Weights of a small mixture-of-experts language model, trained from scratch on English Wikipedia.
Experts: 96 GELU neurons an expert, a sigmoid router.
Below are experts of layer 6 (counted from 0) of a mixture-of-experts language model. Rows are named router (the router's row for the expert) and show model dimensions 0-191. Each number is 128 + 24 x the weight over its row's rms, rounded and kept within 0 to 255. Numbers have three digits each.
After each expert's rows: a language model's description of what the expert responds to; "raises" lists some tokens whose logits its average output raises strongly, later layers aside. This comes from a sample of Wikipedia text that the model never trained on.

# expert 62
router:117148111136119122123147134077120122130125120066145122128126104160122138122127141114131163136123109167087099117089132120129089152142106135069128114113110088129120140159150125106127135113126095117129129174141115162111113068136134086100106101124140150094109129131108133086085164110100126153142101097145104133132135094148108118115093168141149170110123155143143100128142117148143122189166149136126118088141141176156122128143090113070120128152134136121104144160083110159116124129131101080124138137145131122094096123109133133154097113053133149174152098076103124145137100098151122121
Description: Possessives and object pronouns. Possessive 's and possessive or object pronouns such as his, her, their, its, them, him, plus own after them.
raises: " first", " ", " new", " major", " present"

# expert 22
router:131134123157148178145153120138097108145113092144142139126140104120123124134132165072130130105101054097138105116118128101118138135128135133154089104107107130128152127123116113134148163111160114113136121104133096121130063140089121063101140124095120128105112102128139114107119149157105141107140092077144150145148144134128101142125125131075140125131107086115128104151098161126138162128173125105123153125152124128147083129110136140114132119165099183118130159148138133112134094104130132128120139105139119118084164110128144076156156154066157161157170130097119123066113126093097178117
Description: Sentence-ending punctuation. Periods, semicolons and closing quotes ending clauses in prose, plus verb endings like -ed, -ing, and participles such as lost, transferred.
raises: " more", " notable", " or", " significant"

# expert 21
router:121160123153161135153152114102098108128132112118102111122103143148125118129144140097168145184089113131131135127110106125144131116176167160134158133133102132132124100151075130130088127138164111123144103113110105134111112129135105146141116067123122117146115144155118133133144113084121147104115164143126094129110137154138121133170142121118137102102138107164159093139131084097120148163131174133127160085127104128110129143109150088135141152109108144136105169128078182122112125126199147140141125133155150114144109150098155111149136159121179150133118103072139182079095136087183147140
Description: Months and time nouns. Month names in dates and nouns of time or quantity after the or at, such as February 17, time, decades, number, age.
raises: " and", ",", " the", " of", " a", " in"

# expert 54
router:090132127128129120165137156139099111126097105161121137179129110146143178115118171108098100129144137091104138136130150070139065134145129108129086121163095131103170169134121129159134095140127111125139135088160115141098122155155142093153137130131116127093086106172135089115076148117084162137106144111126100117101148145142102176145140129130138110123139081106126108147129170128130130121108199100117095141100103134145106101139102184107125143171144165122119083134153108165142147121148144130127150121145167120106124176130140124129159160123148134137122119145107142139116104141092112104
Description: Vowel-heavy name pieces. Vowel-rich endings inside foreign and proper names, such as ia, ri, ani, ata, in Historia, Samoa, Brno, Codex.
raises: "or", " a", " an", " ", ","

# expert 56
router:111122085162133148126157116101121118122106124083110139129131132137181098144123171090138101135148117174103161116143184129132102145122119145118083119130143122129164101179144115166087127170148110136159131120148174121088103120133149145149153111132127132121071090168106135154118097177103135112126120146130121149145116150122136144113145162142134136107133115116126110145085101117104151127152161150116109132095097122120085135129166098064123106094118138105125118132172142153118149154164161142115157116129116099092131104122137099176158125107182142140147136131095160063125140117113153133
Description: Word-final suffixes. Closing pieces of words and names, such as -ing, -ly, -ey, -ay, -ide, as in Burn-ing, Nord-ly-set, W-ey-mouth.
raises: ",", "is", " and", ".", "in"

# expert 32
router:132134107158123140152160141081105103152113100138096083147096143125123124192097137138123154115169117141119116119077161121179111164174147129136125119112111142146166107111134112112135128086098100143156100149158091157179141058142108120134115123135097103135107091124127092074104154095120147117140139131176132132082169136156103121133097122131107132120101153132161116128126119135109146137141142113119156113151130138167169105148125165114124170138091119112087092126151119121124109158133148126134158156142147109108107093101147105137171131151168150102153089159105117126159132119129109121
Description: Capital initial letters. Single capital letters starting proper names or standing as initials, such as D-umbarton, A-irdrie, Lewis A., often after a pipe or parenthesis.
raises: "iving", "uc", "ct", "ia", "iv"

# expert 29
router:096105121093118209128136095122143126122122134157144127147109131117139134140127109139135097158130088096098122129088119153172105155166114098129111107129102167131124114167125113147091110132124112084120085097152083144107099131114179091174152106109096126122088111131092103140117110074130119107137122119097133128132143130122099171170146151107104116104109137089183133156089104080146151151152149112118120099139132125103145161113132162080126117122119137124100166150176127173089121148137111110145137136143120087132107153099163116123131124146142136116155123126125106120114103092091115102
Description: Infinitive to, connectives. Function words in running prose, mostly infinitive "to" after verbs like inspired or helped, plus that, which, who, also, not, only.
raises: " have", " the", " play"

# expert 31
router:100156103196153179143162132134134120118120108101158121120132118165171129166158127107158108113181145156081154105120122123189097126160150132115119080147153104155145138142175100202136151110114127136124123151135136146128108125097195156140142123109118134138132116120099112142158139129116117160154131097118090143096176095161116148124130092076118138119156078118139109153113122095120105154133130144100130123147137138116141115116121116084111147133131149115137138127155117097113132133147106098123133139151117135148145092087138086142139170095117142164127104098115158131123128097133085110
Description: Prepositions after verbs. Prepositions after a verb, participle or noun, mostly for, with, of, by, plus have/had and occasional participles, e.g. "reunited with", "columnist for".
raises: " the", " a", " two", " an", " some", " one"

# expert 51
router:031132082110115133173169121125100107109095092140170111105119111133093123134126133138144118131126139111138130117124136081127105151133119085120087134143168160144149114122103165140114101118177131096176136138161152125131124085135117091146119120105094102128156134123136107132139119155116139154105115134153148099094132137154063120130133112114115161141096068108098115159127141126145130132130136110130135093132094126159137087156167134103146162158121143088111145153121140145131123129154131115156144101147118115147104113100097100133103151144121091116109117127132108135084066081158155104
Description: Mid-word name fragments. Short word-piece fragments inside words and names, often the second piece after a first letter or two, such as gl-am, B-al-qis, Nath-alie, st-ep-ping.
raises: ",", "est", " and", "el", "ic", " P"

# expert 16
router:123117130139101129120121081141142107142131144092134149112132127149114111167113140105107145156092114170117097141080152099125123131117099142122096142140117107166135107098120093140148111125126091108126181140109152161104159097135096093140136114127100117130129126138093118118061128161106159147142148144114122105137116128130098196142140124077118080103146089112130108162115097146156157156173132147118165130122080100140093130128118105156138153086115150114132133122176087152130097180148133133119136128147092110128130091137127133114142126119161101187126136106095175144118100086146121090
Description: Mid-word fragments and numbers. Word pieces inside words after a short prefix, like le-an, Wre-x-ham, and digit groups after commas in table vote or attendance counts.
raises: " ", " a", " to", " in", "ad", "-"

# expert 48
router:146118105128086158128145113117132119126131103101144123069135107134148175129131128105107153148166164181105144138134131113176131133142130159074125126136079152134147110130128108145092114134163110146157119146122129163145134104149174146101154143094126111100116103144122096088080103134148134104173117109083107136134202124155098138117144166145145133117139133121147120153136118093124145126113172157096148119124128159149142176131173116133177140129147118115091153143068116106104136145128141114131120121163160072121124125097122153126083111087150139165158110123114161115136111103103137108
Description: Prepositions and As. Prepositions introducing phrases, such as in, as, from, at, into, during, plus sentence-initial As and dashes in medal lists.
raises: " the", " a", ",", " ", " an"

# expert 36
router:150111120141150112108139128120093145115095137125136142116102096113095124114122110110133118108119109151147124103129130130170127173162138087133147118158117141134125144124100125161118161102136080119137114116131118163121103164098095138124131116143105054114088070120140103042145133155083136188141138130102113125128128133158125157172119112166114134094152084142158105145123080123124136149149113130100129085132153142112128119097109143128159115107096136113145121106175117159130126153134131172174165190179132142123153127124114138157138162128124149150147102095115131129136109131177109098
Description: Articles and quantifiers. The, a, an and counting words such as two, several, some, many, mostly after prepositions like of, in, with.
raises: " popular", " general", " same", " major"

# expert 30
router:142106113134073149123112113091102105140144076146159147128110106149112133160136128068074122132144137105100106090128162086122118141151116141109054112145100101121160099142132134134132104157155098126140097106119078149154090126138144136150121138106143128109119151138124085047059154110131130129135166104156099099117140150161122119154164144127103121101113123157139107115129094082140148127131143137118157111110124137090092164106139131102130149115115140119128118138110181103120134131141140109145134190113122117120116096110117123141096140142161157168143101141117130092153105098121133133
Description: Table cells and team nouns. Nouns and entries in sports and election tables and credits, such as Team, Stadium, Votes, episodes, TKO, dashes and scores.
raises: ".", " a", ".\n\n", " an", ".\n", " is"

# expert 8
router:141130120138119170105155080123133130142099089162125128087090126155084125117095137134102147149113118122068141119130168084164087151167127141113139103105116187159111130090145145144111125154140095097132119126156131139139154144090124087115144109128123139135116115130102114139124119103103157146143135111108142113153150117156103156167164172146124124120141168178113107150097121141086151144117120099121104114123122150112091187155144096102143100143089093096141158125144133142059138124152141126123133141137082104098086152101150106141103135073141146128147122094132100150140110138122126115
Description: Conjunctions and subject pronouns. Clause-linking words and subject pronouns in narrative prose, especially and, but, or, he, she, they, who, often right after a comma.
raises: " the", " more", " ", " a", " further", " other"

# expert 34
router:113161120164121142139131074097113111137113127110118113105077126151118177172090135087171081128171089109114136100105145113131155161122121116132107119146172139145141138135134143129121127144159112110112146160137085144124101062145130114126105124117111139150111108131128108117145170112145151165105133124120134112129107145155135116158169128145096131130122127109135119116092118103165105125096144158145145086138071132121160167137120097136112148111134116060097140156125155152099101165143134095159148148141121086144147096107110087135103159134133104136137095110113143059098088119122093129
Description: Verb-noun stems before suffixes. Word stems that can be nouns or verbs, often before -ing or -ed, such as end, process, pair, attack, test, reinforc.
raises: ".", " the", "ing", "ition", " their", " |"

# expert 38
router:140179104124130144138184096111134084124143104096089122126139128170153120185117141120130185134138101149116148129127131124097119141140163167118148121141158133132141115130110133140099118099149100132122143138106113141113117151126140156123128118121122110113089070158140104138117111150148145169168115107099155097118169145133123151159160100168136128123163134114187131122116130107157126134119164134046192099148127170161107136113128139138171119111104145134110096127155133127126069128154132158119140122155146096141154141104148114122097149119136090153137121123096152082130112116086171111
Description: Prepositions. Prepositions such as in, of, on, at, during and along, in running prose, including sentence-initial In and On.
raises: " the", " ", " a", " this", " P", " New"

# expert 11
router:127135109166112158128165047139112096171145070147140104084111129106108170103121144131099133170114108121149129107126132116143076142167108165106125126134176114121129099105134119138122119119147116157118135133121106119142094100139179116133133109098125130129070115126107172096137172159086130131131151120151085100090171120154102156151134124140141127093090152146134120161110129115128146149178095099121141113102113189171133122146122111070145124137115132106097128109176113113116137114134137113126119130124114109143132119118129149178157148126155129129117113096124098126131111093166131094
Description: Sentence-ending periods. Periods that end sentences or initials, plus closing parentheses, semicolons and table pipes after numbers, e.g. "W. C.", "(19.6)", "Linfield (26)".
raises: " and", " of", " in", " for"

# expert 7
router:112115111163130127128111129094105142146131124115173115123136102136161167101104134110105160109105135168116137119136172130140060130135153124065093108158156115164118105146124105153141107135134105092136143096143109116127132119120125148135109082120105069125125134180088138131139113092119139133077117084102096108110108134154116151153104085172135138119138145145137090163098159131142128134115144141127104089149107143125108159101142129096143116117138127086091127166110120192085109153159176101143135145115133119110147108108103145145148135139128091168104124100121187095104114108115127123
Description: Descriptive adjectives. Adjectives and modifiers before a noun, such as most, main, best, top, full, sacred, regional, plus some mid-word name pieces.
raises: " and", ",", " of", " or", " A", "."

# expert 17
router:133109104146098155175125148106120110166122091126141158115106086126128128146105176120142170140132137105134120111124172124160123128125133137124100139129175131155169141162123148125132135125190099132090144119117100131127136116145099106158133107117067086102121132181077090129053148125123138097092154117143129108085121133161121122153143130109096129130113123134138121143138154054108155133131152113118144088140099149144161106105186109139162178105134158116124122133125165107135125182134139142119128174137119100127104146106082134133129139141155119117135118126131167161153129105160111133
Description: Institutional title nouns. Capitalized nouns for government, office and organization terms in names, headings and infobox fields, e.g. President, District, Party, Minister, Honours.
raises: " \"", " of", ",", " more"

# expert 50
router:120146088172100145156146092086130109143117113105138119107109130124085164105108126108130148117148127152132154080135139114138101158161191161113126118085154121136134104140079091125100137102148102083129161149100092153145147157127138094130132146135115141111153102144117150111158166112116168109124121106153153110136130082134115141174133136144097094102174162083110101137144110136100143165113181070119120140131137123128101149161159112118143136100073125100106139175109097116086135154117140150158117129122094127105104112110135124116114137125143132117181108092113137138116080117129116127
Description: Range dashes and slashes. Dashes and slashes joining numbers or names, chiefly year ranges like 2010–2012 and 1772-1831, plus hyphenated name pieces and K/D/A stats.
raises: "room", "-re", "c", "ro", "now", "-"

# expert 24
router:137085121123083133114121112149073115119081126127142106115138135139143123113101130135127129177100106157098113135126121104150143147154135149117125129155097109130150147123158091141080131128152114071126126129166142153131088099099122144131155125124128157078105131125135119100121176108117137182148114108109123130108161125176093122152115149166116150080112093147159106146157138133145142151125139136114161094170138112135145138121153118133136119105086154071099109159127118145089117172139140143107151164146148112152047105092112096186124120111114091133145120115132171156140127123139092121
Description: Definite articles and possessives. The, this, its, their, his before nouns, especially sentence-initial The after headings and "the" after of and in.
raises: " major", " main", " same"

# expert 47
router:129157111144121098139168125149103072133086132115139137141113132116158154147153159137170122156147131158097097136133120114128114136173163140098143096142104104159157113162109113126127147124146097089145151048132133120125125129146186119118094104110094100126080114125126118127113158119141151157132103141149143115092197098136087111154129076132158165131089110089112113135085169116108160140141122131120141127183106142100113136132148129115138130098110183142124111158117115106171094099170155139095152130148120140124117148110133148138159153104127109121101104141127085159133130144128111115
Description: Partitive of, table numbers. "of" after quantifiers like some, many, most, 25%, plus all, among, these, and number cells beginning table rows.
raises: " its", " the", " a", " their"

# expert 57
router:124095118147127140150135072143089087156123113122123135091127099160099150125127140120118165135133133164126127130102200139138106165115126144057123148090116118165173193192120099139114091099147112110131120085135125140078119144137104082150122124119072126130141120137113120121141158168151131139126193109157107099113141137123098159157125127108121131129140148131153124136121165115117105137132134116122150114135121173102127089132123167126111163105129122110138176140125127138140144131134094124121140181134114092116149154098111137118113141135139145094130099123096140093170132076147152104
Description: Century digits and kin. Century pieces 19, 20 and 18 starting a year, plus family and role nouns such as father, wife, president, musician in biographies.
raises: " bays", "iel", " on"

# expert 41
router:133113133099098116147107106120098130153134089140127087115096122134171147196134140110106147120133118138110111132128101098133163137141172094141098148117088098126167089150118103160151116148122111148175140107165133148089129130125153098133111153150123115121085118148114111115151115080130134118156149131108077104152135149155133142167126156128145161137122139128138093139146077099147130145142144127113140106180086125107090142102107134107108126102107141134135119155103133145143109146129170135161136115106083057147123153059157145174143154152162165148132105124105144162149128097135135117
Description: Infobox field labels. Label words in infoboxes, taxonomy boxes and stat lists before a colon, e.g. Kingdom, Website, Coordinates, Population, Hits, Municipal district.
raises: ".", " and", ",", " in", ".\n\n", " or"